config = dict(
    num_hidden_layers=9,
    hidden_size=224,
    n_experts=128,
    experts_per_token=6,
    d_expert=64,
    d_shared_expert=64,
    hidden_act='swiglu',
    moe_layers=[0, 1, 2, 3, 4, 5, 6, 7, 8],
    router_score='softmax',
    normalize_top_k=False,
    routed_scale=9.56,
    balance_loss=0.0149,
    balance_bias=False,
    router_z_loss=0.001,
    init_std_router=0.00798,
    lr_router=0.00316,
    num_attention_heads=4,
    num_key_value_heads=2,
    head_dim=64,
    vocab_size=32000,
    norm='layernorm',
    norm_place='pre',
    norm_eps=1e-06,
    positions='rope',
    rope_theta=10000.0,
    rope_fraction=1.0,
    qk_norm=True,
    attn_scale=0.125,
    tie_word_embeddings=False,
    parallel_block=False,
    extras=['capped logits'],
    init='normal',
    init_std_qkv=0.0346,
    init_std_o=0.0323,
    init_std_up=0.0346,
    init_std_down=0.0,
    optimizer='muon_variant',
    learning_rate=0.00743,
    lr_mult_qkv=0.7,
    lr_mult_down=3.0,
    beta1=0.95,
    lr_head=0.0143,
    warmup_steps=135,
    schedule='wsd',
    decay_fraction=0.594,
    decay_shape='linear',
    final_lr_fraction=0.0,
    batch_tokens=131072,
    max_seq_len=384,
    doc_mask=True,
    train_tokens=666600000,
    max_steps=5086,
    dataset='wikipedia_en',
)
Below are experts of layer 4 (counted from 0) of a mixture-of-experts language model. Rows are named router (the router's row for the expert), gate (a neuron's input weights, with its number), up (a neuron's input weights, with its number) and show model dimensions 32-63. Each number is 500 + 25 x the weight over its row's rms, rounded and kept within 0 to 999. Numbers have three digits each.
After each expert's rows: a language model's description of what the expert responds to; "comes after" lists some tokens at least twice as common just before its tokens as in all text. This comes from a sample of Wikipedia text that the model never trained on. Tokens count by the router's weight.

# expert 54
router:503506528516480517502538465478534555483482495484540461495534503491506532473541520465483468464493
gate0:474496452516505498533513526491479499497506520529513531532484496475501504519519560535562489490569
up0:500518500539478471465490493537511499504481495488467495531518448509477501458512505501535484536507
Word piece after A. Second piece of a word or name beginning with A, such as Aalborg, Aaliyah, Aurelian, Amapola; also tokens in election result tables.
comes after: " A", " a", "A", "a", " E", " B"

# expert 21
router:489515537487488509506517484501532539484478469467520483440519483482532500474528528476491473450458
gate0:509544494479525483526513511479481491473481502493514512500534503519504476542483505490471483472466
up0:561467512541503480477491508539535510506513446503518525468517512528508462471515503523480531475501
Day numbers and counts. Small numbers, mostly day-of-month numbers in dates like on 7 July, plus table cells, yardages and issue numbers.
comes after: " |", "|", " in", " on", " to", ";"

# expert 61
router:488515513499479467497482501526513529467490494475510499469514466470537529477510522501499461466481
gate7:482546513524492490474488482513522537489478455525468492509446506504478487472499502474509493515525
up7:499501516500469511476521508497511466513518480509473445518486500478458460473491514477492498513506
Line breaks, word middles. Line breaks and table pipes in election and infobox tables, plus middle syllables of words like p-um-iceous, Sp-len-did.
comes after: " |", ".", " ", "---|---|---|---|", " m", " p"

# expert 28
router:479523495479485492496528512496546542479463462468507477466517467475543515473514534459475477455478
gate0:480512510511509493510509515537506524534481523506496498491492519484530477467463510492490507469556
up0:499481491519465498509487537535475523557507519467473479500520509531486523496535470506472499454482
Location and direction words. Compass and placement words in geography text, such as southeast, north, through, in, of, especially after located or lies.
comes after: "\n", " in", " located", " Location", " is", "See"

# expert 23
router:468499506492467502506524496503545494473440492482532484449525484476521494480534489450451506455523
gate7:481473512458493543552517528498529468482489501476528524465499493482497500503530465477523544486502
up7:514441493480471516478507421519455553556473530439502524526496522492522504508473539509469452501486
Hyphenated compound parts. Words after a hyphen or slash inside compounds, such as hit-and-run, separate-but-equal, single-family, plus football positions MF, DF, FW.
comes after: "-", "/", "–", " /", " 0", "′"

# expert 39
router:490531511509499503481520433499530496461479510476506482476528461487524499463531506486478466472481
gate0:518508488534455541506474497515501511495505485514522472447516453484490495489511526548499444435497
up0:483494506540551502498491461458498482483500475518521494445511493523448455445486527479495459514523
Group and plural nouns. Nouns for groups, units and people, often plural, like crew, officers, soldiers, team, school, plus plural s endings.
comes after: " a", " the", "-", " The", "|", " A"

# expert 11
router:490511543501473472482501463449520495501455474511528481473532494494529566476491521488473483503479
gate0:546535485546492509492547509504502488503472501511521513471515536495507474476502494481554515512527
up0:502453482522559523515499493515491531492489450451490518517494521508489508458493492479494499483497
Word-start fragments, prefixes. First pieces of words, especially prefixes and stems awaiting suffixes, such as anti, non, ex, by-stand-ers, in-cent-ives.
comes after: " a", "-", " \"", " ", " to", " ("

# expert 45
router:446534501481468505507522476484527536474480483450520469478524465468531503478517523472467456477478
gate0:478533462447498524552507464484512483484516501521510515516516509487555544497509539475502496505492
up0:492476503508491554482480546519468512513480506533483500527470500496490526452493511443514556437490
Personal pronouns. Subject pronouns he, she, they, who starting clauses in biographies, plus life and Background in section headers.
comes after: ".", ",", "==", " where", " He", " he"

# expert 51
router:490525495491501490445529443514523502497474505447505470481519491482526493458501530490487478487474
gate0:545515486489479536497533544494478508456488506529518482506477514495518458452491510555496544460420
up0:483535453475471528516466477520465521454508526483449475519471518471505503520480518501466492529531
Capitalized prefixes and openers. Capitalized first words or prefixes of names and titles, like Over in Overthinker, Under, New, North, and sentence-opening In or On.
comes after: " the", " The", " \"", "|", "-", "The"

# expert 43
router:510508521486497432406524523490525481501484466516505489477511492496517513461523509511469491482512
gate0:493547486484530466516524513505502493477493496494453501512530489481535523467513500507462505494507
up0:536518537536552493501532541503529527530471517524507474501501479469493526482496530458466470492523
Name-initial fragments. First word-piece of capitalized proper names or terms after the or a colon, such as Fur(fura), Schr(empf), Fair(s), Do, Har.
comes after: " the", ":", "-", " The", "=", " \""

# expert 44
router:469506517490497505476511476484534546483475495496519481479538474480551521486551507471505480454489
gate0:500567508508515511504502515529500519500474498479538527510507485498514524493505490470520459487496
up0:523515532530503471515517483502508487508475516517549495523527509529518482471498487479543527525523
Sentence ends. Sentence-final periods, often fused with a year or quote, and line breaks before new paragraphs or headings, such as ")." or "2024.".
comes after: ".", "\n", "==", " ==", "===", " ==="

# expert 6
router:503522534506498494463536495512534501502494418478490493476521479480498465460522509501521469474474
gate0:458505501487536471474511478507529522455534462499466519500491481507494502481493512478486495486484
up0:506494457541462492493530492497476503504538480478461502478546489512475529464504490474530466511543
Place and proper names. Proper-name tokens, mostly places, also institutions and surnames, after of, in, by or a colon in infoboxes, like Perth, Ohio, World War.
comes after: ":", " of", " by", " (", " at", "="

# expert 32
router:471531512482475507485519489485514513462504494469523466457538478477524515485520518481486430471481
gate0:475492500521468469522544511446533516505514536498521497499485495510485502467486537491461516502491
up0:500528474506467496502539512481473494474462517506475530536516509512500479468482478458520503499487
Speech and clause links. Reporting verbs and clause connectors before quotes or clauses, such as said, says, that, because, if, who, plus line breaks.
comes after: ",", ".", " that", ")", "\"", " which"

# expert 5
router:489548505515471487483505474481511527469452477483512469436509461484526524496520520461507474486461
gate0:531539484531503512497494542435544496473498449468493468472473521477502508499519514517506502487495
up0:543506488515484516495485465511537523503477520521485497455463471476482465491491507496457520500515
Everyday concrete nouns. Common nouns and modifiers after "the" or "a", often in compounds, such as water, air, light, land, home, health.
comes after: " the", " a", ".", " and", " =", " The"

# expert 41
router:476531513468454490511512496506529523469485483490510500460532470475537494476502521472488461461488
gate7:508503527493505492518515506525527510472496556524457470489481510512554488510521497519503468522484
up7:532473522523543492458550494533513472543463504472521444533520450464499499506486501465518515472473
Apostrophes and table zeros. Apostrophes in contractions and possessives, such as wasn't, Australia's, and zeros or blank cells in statistics tables.
comes after: " |", "'", " 0", " was", " Women", " Men"

# expert 7
router:469544498490490490498519476502528532470463479478491465480547476464533544484541508470519473472472
gate0:492538453532520475463499522516495532525511498480528477485558469490486573477511515529511540552504
up0:491516460517547498494527480529504469516571524491547536497532507563507500547474525464450496501476
Headings, World, tables. Wiki heading markers (==, ===), the word World as in World War, and semicolons, colons and cells in stat tables.
comes after: " at", " the", "|", " during", " At", " D"

# expert 30
router:474497492474485476478511506483515555462489477513515462457530459484508531483527519479517490454502
gate0:506477486504485510524494511514521520503529497513496525537514501507508502473527564486512466490496
up0:510521507541508455498528494451526542463475483468501531499507485466514534517480507494517525509482
Line breaks and headings. Line breaks, table pipes starting rows, and == heading markers; also first words of lines or passages, like Scientific, Directed, Nominated.
comes after: "\n", ".", "==", " ==", ".\"", ")."

# expert 19
router:474542518497461459500524477498529517475479490481523479468535473478533526469527521472474469481478
gate0:513516506500461478495495486518492511485537525521485456487536477518490492499500506503568492479492
up0:484507445484496537473471480492497502517490525505488505499537472484495485497535498466504511489516
Function words, odd codes. Scattered tokens like and, a, was and single capitals in codes or abbreviations (CLB, Dem.-Rep./Bucktail, 9B), often near accented text.
comes after: ",", "'", " and", "/", " is", ";"

# expert 3
router:491537529483477461487526493492540535450494483452534483477538455458545526497528509463483460469500
gate0:546521463443548469481481480466550513497508516496487488522481483493497532515495503474521487522520
up0:509463433508475469493492523485502467550465498474560479511511499452507526472509495494472513542504
Years and decades. Four-digit years after in, from or the, especially decades like the late 1960s, plus scattered nouns and such.
comes after: " in", " the", " from", " (", " In", "In"

# expert 4
router:483519496488470490479558468522550525491482483457526480469511490456540506477525539463473483464483
gate7:513465481551519449531530529505474507503471519496472480475537513500477493506501484511466516499491
up7:555494484501492507516490491500511505505548549476501525490493552473466511519559530475496486492506
Determiners and possessives. Articles and possessive determiners beginning a noun phrase after a verb or preposition, such as a, the, an, their, his, its.
comes after: "'", " is", " as", " in", " was", " of"

# expert 10
router:511516518504497473433522526472506502465486505480503487471520469494503518450573512473495460497454
gate0:509499540478530470525489435492528471523550489487509492499486491476513481474473500494495512488491
up0:506506477516495467488490497492453478496506509482448504479525487499446498482472519468513488527500
Proper name starts. First word of a proper name or brand, often after the or of, such as Nintendo, Disney, Bob, Detroit, Greek, Formula.
comes after: " the", " of", " by", ",", ":", "-"

# expert 9
router:504551532482468499513539498506505489514501460459516468455499488465555533466536517481501465463467
gate0:477505526478476462487494490530471469488546503563474490450489509489548451479523540544480490494464
up0:523513507508475515558465491516489499479520537526521465505535475490475485533530520509499489490485
Headers and line breaks. Line breaks and = marks closing article titles and section headers, infobox list items and table headers, such as History or Background.
comes after: "\n", " =", ")", "==", " ==", "==="

# expert 49
router:474525506489473494492515499477524526488487479476524484464522483478520532486531526476480459458464
gate0:476493546523501516473550505476522513559487527520444459464536516477487482484523544517515499484458
up0:477454557479496486502502478511476471461478482484500448501480525478536481493489480462485481527525
Nationality and org adjectives. Nationality and international adjectives in names of institutions and events, such as American University, United States, UEFA European, World Cup.
comes after: " United", " the", "'", "|", "S", " U"